python train.py --d_expert=192 --d_shared_expert=192 --router_score="softmax" --normalize_top_k=true --routed_scale=1.0 --balance_loss=0.000186 --router_bias=true --n_groups=8 --groups_per_token=3 --vocab_size=2414 --norm="layernorm" --optimizer="adamw" --learning_rate=0.00227 --batch_tokens=131072 --dataset="wikipedia_en"
Below are experts of layer 5 (counted from 0) of a mixture-of-experts language model. Rows are named router (the router's row for the expert), gate (a neuron's input weights, with its number), up (a neuron's input weights, with its number), down (a neuron's output weights, with its number) and show model dimensions 128-255. Each number is 128 + 24 x the weight over its row's rms, rounded and kept within 0 to 255. Numbers have three digits each.
After each expert's rows: a language model's description of what the expert responds to; "comes before" lists some tokens at least twice as common just after its tokens as in all text. This comes from a sample of Wikipedia text that the model never trained on. Tokens count by the router's weight.

# expert 17
router:132193126129113061120111131129135125097136072115121132142104136151142113143160161105142110134111101120145130110137136084149054121108113133133154118099174118132096117103136118143117120158115164148075110116107182144120104132163149144110153128130130154127114140110099143123127141169088111148134140129144120137091116142084108103130161121127143173145178138104095074127152138173116119095151
gate0:184123112133119118091099114135112120123120133129107145124124129068118123071141161093123101151173167136131161151101133113115119116130149132113136130147124139179095111127172138150139145136112119119070090120123149110104144119112131117152159124130127097163118134128125142091118181144105102077124125083092132151141127098105104147112151141148114123080173148114130130126136111140167128117110
up0:110098143121108154149106141100133085141144128140178122149137171143077149161144108145144132071112162148121134113175124131117152131106120140131154143141145119115138082101120146149158113118109096122117169124121102109117114125139129153102131124108107143129153136111148086153111128118090116135153157153172151127100120128118137095094143083131104120120119121155123178127143117096075135142121
down0:138125122137116098168156178139136112137132119120168124121092106118125149163184115135175112140088117126152121137163137119113149124141129070111094127165138105107120132108144165165123107106111114144104114152137142137088152130149110122123141099115076126112155142114165089141124113153123125136141189105138076132127114099141095111121114114137116145136111109171103168137187138145119191113085
It responds to: Competition and sports nouns
comes before: "s", " |", " of", ".", ",", "s."

# expert 38
router:134176152142155116148097134183086108120122110101123118135137130103145089124182163105151119144127082128103111126131098101144111130126122132142149102138158128132061164095105147161150090090092153168095123122151162153134133193145129168106172126132120161129117159095154157124095103163101094188119125121136110142116123145126127122140127115119168146117166141136097122143127173128113130117177
gate6:140122129122125117113117138141130128111142137154161140115127189152126150157114120112097159171147137135131125124114146156088141110099119115126134139124118114080125079143151103112172122107122126138152134111104143119136108083142162091125179133135151131152144138155126164189102138100090180137121141109163160185140157125102145097110110136143114110077144175140134131119118122114127159133109
up6:120145126118116178122123099156140135142115117116147144149133077109102166125145117107124133124106125109099133133137147160129118131116153117111133181109112120168149127110073144151095168111124096109121099151152103125160131162139163142158097155096127115138128186065127150096134143115119121128159110154100082112141117134125122169152146100098146135131109135137132178128134123134171153136150
down6:176135148098160115139129104071155131129105112129149138146117123095105137156121146125131135164124112113137127158124151123113104153123153139103146130149109106136151110148129123097157159142124103134131140119139135130134101146111126171136102127087185198150109126113152116098131177126143137152080092124134175118102117102097134075164119107117071140125165178112153119150099162143081110119135
It responds to: Plural noun endings
comes before: " of", " in", " and", " to", ".", " were"

# expert 6
router:159139112132142081139098143176095132136150093133138139134125116107156129095129161145148102125130080129101121144134107099136110130112121133157125144154154112109080118120134139159149107084095142128113125118167165162120111194131123158135136135102112150146138140080145115135125109171088105138125142142125115147109156152087148127153157136139157143115152110143119096139107131130121148129123
gate6:131082142104157094102179088140116113160148099121163140190127111150098111151113139143114110155100133102134112140136102139098138094120166123155134150144123115108119138115098129121125125121134113088109095151163109114128133120136089084137120102089114141104137109159108134118096113141148155144121161127099125143150140145124157137139110104138097114085127170138110161153171125130162146111139
up6:134152080159084127151125157092066141106128150157113111156159140183162123105155109105126134130140168099146123142100136149109124187131126097144107130130120120115151098129131126171136114154087105108154101123119105141154118165129097149108136169186151127138108142160164105148138119114145127118137123124154104148110128132160131112117143091120136109154165113111158072101140132131147128143147
down6:125122127136089130142162143137100117129098162055104084119164136135116115120176141113133154139139147147140135123146147089130133115124143118098208155138147141118113201127119128146124106128135102125098145115156123135128159127140122070093132110101129156130112116110144100169122125147148131125148115120136097180084110129114142119114054141122095134119141130114117143159158133154105122107145
It responds to: Numbers in tables
comes before: " |", "5", "4", "8", "6", "7"

# expert 49
router:131146110120117072164104142195108120116125120140116155156098103137144119158154127115139126148115105162143150146124130113153112137135116140172124115143156111139064160159132160128142122132108177118102131123158132156081136156125134122119192121102112126159101143118109101133131118177067123101110125099148129119098171165137118118091147133129184132127181153113077124137131149088123096114129
gate0:092131120104177171175143094125140181089134111126144145116115121185111131154168162150120114179151105080151115135152129112171110128089100095130085162115148141127116152135134112103160113122126158143130113110152097097078147119133098112142151082104130108142149126149124117137116106131119142137176099122123145114128138141115158143103115104156141134142157137131088120133145134153121137089067
up0:107166128110113178132129131161093136148141117157143131122123155159129147112120116100100115130118136126111120144139110109139150121149150166098135139143099168134162093121119152168094167096083095114143112144086150170116093132125137133159114110101112116107110165093147156122134096139129145140169177107100117161119119112150130147158146134105069149144153128104119096189138150124147069120142
down0:080080117141133085101117105135169143168093127115112131126138122097089129122144137151125141140153098154129155130083111070133131117125100154140138095141164143103150124148183155117109122103116163145150111158113129158114153101138158109139125128152121113155125124114124102122099072133142148133095152120114153104137155120113117131123149158098156093117142136120178105122138118107133149113126
It responds to: Word stems before suffixes
comes before: "er", "\n", "ers", "ed", "er,", "ing"

# expert 34
router:140157142132157090128085120150129089109148089127136136143109133142126149126140186101132084180147090128109132123149125089132089135112153131132123107113129131145071179124101128117169097106108166138092159122135155142116118123185141164104127106120137136117102146122116136120117117136114092138135145119117096121109130143084105100116151109126166137075166101149103116129092164154122097124144
gate0:202113133138166127193123135097114073176134138153183130143129089144126126189116090151123141128108172182128132138146166115163134106124148131116155129095093125119083144141096177149120104111092165097094123080140135110123107104116124114147113092123129124114115131116108130088132147121128124121129123109106097118128147143104123107137142153154115126102119124140142106109138137146106124101084
up0:132112165153148128166164120125140074132160153119094117090092174129141114127127180144133164133137152165133120153156124120156134138143149159102151126109126101157135107125132093163137124138086168108115126122102177164110178123092150135089116130095130130171118136125120143125085102103125137108183112120118166097102108123157099092128132157104136103129135171106126140137111142136073099144156
down0:168122129115114144121144109140155112135114141149142164131087118131099148170122131110083104117117143113128136119149107161105114148145126111142108135111113145077128062167133101136166134095155100119150182146133145096164129159105177128128126128093145128115115131118117114089129143101129122164106109150132144099082119112101074141122130148149109096132130125104180133089135116172126155174140
It responds to: Place and institution nouns
comes before: ",", ".", "'s", " of", " was", " in"

# expert 32
router:143128117148163126159095138176099113114129107116122116099099141151160098117146166131153112143132090138110128123130090081125088151133149129124114104150142122151106150135093119147133136101128138151076131108129158175115151144144117159104154117122140125131130132125114152109152131167098092141107118144096130120107129136143134107115157126106162164103190159109119113123137139129127099102126
gate0:163128144124145147147143144128115074115110117127162107112110105119092155133098079143144118176108147157142102136097158122119121147172144118150118135135089104148082097128148117120116100152089147141160145126152139127156101173111129122120121126110155119116165129126128121084108151156148174136112165142131079110153157142107157108135154144099104106146121084125101135159126173122136142125109
up0:178133130171151148129116146156123126109133109135111084134162121125106075109131143109125121127114182135118144104132133123153116150076124152108167091116142159123129117137134137157125155108130089128081150159121146124125168108143106133128109138139132106167171118142149116129166087134139137068105134089113123122104121114109104096134133089188119091140109125149149120118135124129175143123129
down0:098112124131159151123083145142130119127159141133161086155108118063145143088108176072108123134098131137122117139101121127147101123120190109126108118126172120127157078149130160128110149085112153120109116078155166144171139135141129127141143122134163083142120149183142122149136126079107127124133080132111117110151147166118138114139153113123135114121111117104089155120160126110116085145096
It responds to: Closing parentheses
comes before: " |", "\n", " and", " in", ")", " of"

# expert 35
router:108156123128124090162116146180114118108142070112133132120153122121120106138179125145164098103142113142151107115176135114167081115132135162134113117146163113132054141133093101162141099121107158140093113115122135142098122160159106153074129104110112158122125134096103173117118129174093124153115121121100148125091132115133145102129137119116153171129168116122118113118135168158113113123134
gate6:101120132071093119135123138144154140088163119117156147160100122128101107141143136136141084142134167164091116130114117140142127133141099134115142131174127165100116141109107115143152096158179092179103118100132113117119132174152144136132121163134154166086144119083115167096119140103142116118119121107124112128099141141122144110144101109129100113171148141125111104125119164131148104102139
up6:117119116146131119121123131129097090167086147128130113141143150102138137141171127149083143135125127150169110092128131106113122135111152118154116117080108131144144102154129113106102089140113154087153126161145172109179099136120097103113131090131121125127087157125150111151140128147099112113095132144134143126106099146165141094134102123160155132087138132101170159171149090108124162184129
down6:124128117134128109104136148131083092134125156159141075123172118096142142152141145147158120106134138138133135132111148128099133128114128082123146139153165075128104110195102118132162118106112114110135122154137108138124136125124096099154129104136085144162116106134170122153066160100081129079112137147125123160142122118123120131135110169114170145140101106093130172134122090111178124116158
It responds to: Plural and suffix endings
comes before: " |", " and", " of", " in", " (", "\""

# expert 63
router:149126085144121084177092116156079102114136091119131111145121117114154091122183133129151103167129085119127140115163126081167082124140073120119111133134141152134098105113103116119138128114085160168105131111138147169094091124175149176140173112133139147145129153140113116121104163147093129117121113130141125143108143135110152159113109121147157129090134155095136094116122162148113130140132
gate0:144102141121149175103168094138098163151116142106153136145120098126108138123132158144160135125118111077093095151123123118113101134116172133109130132141115115097131116127162159174162127107157137179107143152136094104132105132138137133120165124135143142117111107118134159121108123103102134140126147119168084128103155141084146119105097150128103149131131106138148125124102156105163171139150
up0:074128089149126155154134128137096185130129144100141085140145078160160069142117170147157071116176114121130151132116095094140113107131095120126148138158122141175132104170122126154125099093105121112116130113161101104127082134155149143127125111125108149139108097143136156150096091103120089096113155134140110129113157109148074132107137102141091118101127145136087161171133118155137144116108
down0:139129159093117112119122137116185178110133150132122134111156179167134128137148124117144134127149132145122055092095064155136084105149177099114128118145131120104162155141167110132094122123147120143137138135100112091144106136096164098149146155133111132133110091120131106104140079141152133123171114132155122108080157094132113105130125137102163150160130103131150074120111107129122169130122
It responds to: Endings of South Asian names
comes before: " |", "i", " (", "'s", " S", " K"

# expert 28
router:155158150104130128153103137143128117127136093111138091125114103152151112131113145147155084169151108119106117149124102110143122108130145169161112087128176117154079145124116140141143109078108180130107127097168145187099103115145118170121173131153094134105126142077130145122140155153075090134112140136123105163102111163111145100122161150122148165123169149108118110102118149128150121123153
gate0:152109114111119115140110138129129141061124127195135179137143196129133130098118090128114135189137141110158148130137054129146132156109118089137152121130128159120150109121108147071152177113148156151099114152128129151099181120094152165105197114123097102114135104129103123128134118131103116110123125165093150138140153124095148141127138100146111153108183123129112096145108137130101091139155
up0:155145166122163149132138119108166120147143146159125124102181111145146142143101058123132117154128114121179162134128121102159109134095150116130122122109140157137116113139073107096145173125091191107124162124157113113097135105136140115085189114156106079132134146162126128088136177114118126097099094128120124139122124117082137126106141100142141121129179110112123158116120147108134106129160
down0:088091154095152102100137112121123131142144123143142148105137111131146092102117125079187128116125104145125146156128094095145194148150096140151108141087110155130142124122111140147152159135124117108096077151173101102135144046090104156113143146135116184148134128135091137136163149170121191142100091104162104123124169137151092110126122132104113114124108141038103124125122162138116139097140
It responds to: Commas after words
comes before: " and", " the", " which", " but", " he", " a"

# expert 62
router:152128136121148118165082117178105096140149079124127107148094105118151125128132141114164115163131109149105120137117094096157143128114111119161130092157147127153082153131105146142127119078091162119051109110151142150102117123171121169092138092134108142123102167110119117160129134140088106170096126137127094129107124128098166081127154116140163160152128134117097085117116117147126097125118
gate1:087126145124168156125136132125121113151095108061107124153086123132140154110162123146113142174102126094153143139114162128146115114113136137112142104166097161158138124103155173133106133132086147114101200145146169109119113116155120130120112110053158078098170099129099135137141096150099075076171124127159178125116148155136142103160111147120079140128120156135136112132143185132129103129113
up1:114148153101154152152162147120147099137098122074135139162116141137119130096134119107157130145115137110141138144125111101108089139162143151107133140143118127148106134112142162094081126123128107126120211132170145127129122111164101133133108128071159075120131123138115148142097106134123078099188113142133144148140145129145115085130117123123067129132109161131099082153105177119126112111148
down1:136127102115127129156153132124109096142095173118122105071099138118101127140055150145130192174113163140142169145133122166139145150146150129118159114126146150154122120131108133131142130154148127093151168146109116128121148097140079135074121118170129150108165138165119067156102130102125138126158121151104134088132126099118142142120139115151152100109108138114095122113127108143111113148135
It responds to: Prepositions and the
comes before: " the", " 199", " B", " a", " 196", " 198"

# expert 2
router:123183099130124102165096129115091141083121073135145137120133126115139122158158157139150086143114108128120105130151101138166108140120145138135124123099135123152073163128148131113140162126130152162105121111138189142128085126134142150118157133119152136128119138120117109130123155144099097101122137118108085159115115128093169106117142131159119155098158135127091094130095181138121120078107
gate0:132139112111121117175135180142143161153135130117139115106122126138129108130156116132093125144111116142133078112164129134122109114142152166122124129132124123138141113119117110082147095140167128170107182093141121117090166088092118154155110124084131099145118111119156139129131147131102145113146199117127156115106094136091147093154134136117145102151171114105079102131119113093154136112080
up0:165141143164177136082073133118140116079112157101126158132139171126081141138120140128130116106162165132136122111147103141099092140137134101119088119101118119109188140157133134181101103116132118182109126087127148139115138106131138117142133165143129131091155129162114126140095105122129117162157120120121137126129116143119125119156108104111153087115096173106120118098145113174116128152174
down0:094114096121140123182137103154185112097115146155115144107159169118122136145134135102136138156087117141094125155169121105128109135108147084102150096116043102175127138117135097113109131135061103147138115115148116134115147153133111190139132133170076100130120136140154132129109152120117101179129129101176151121121095129147140126154103148137128093141142120127125115119125133108185134143163
It responds to: Geographic noun endings
comes before: ".", " of", ",", " and", " is", " in"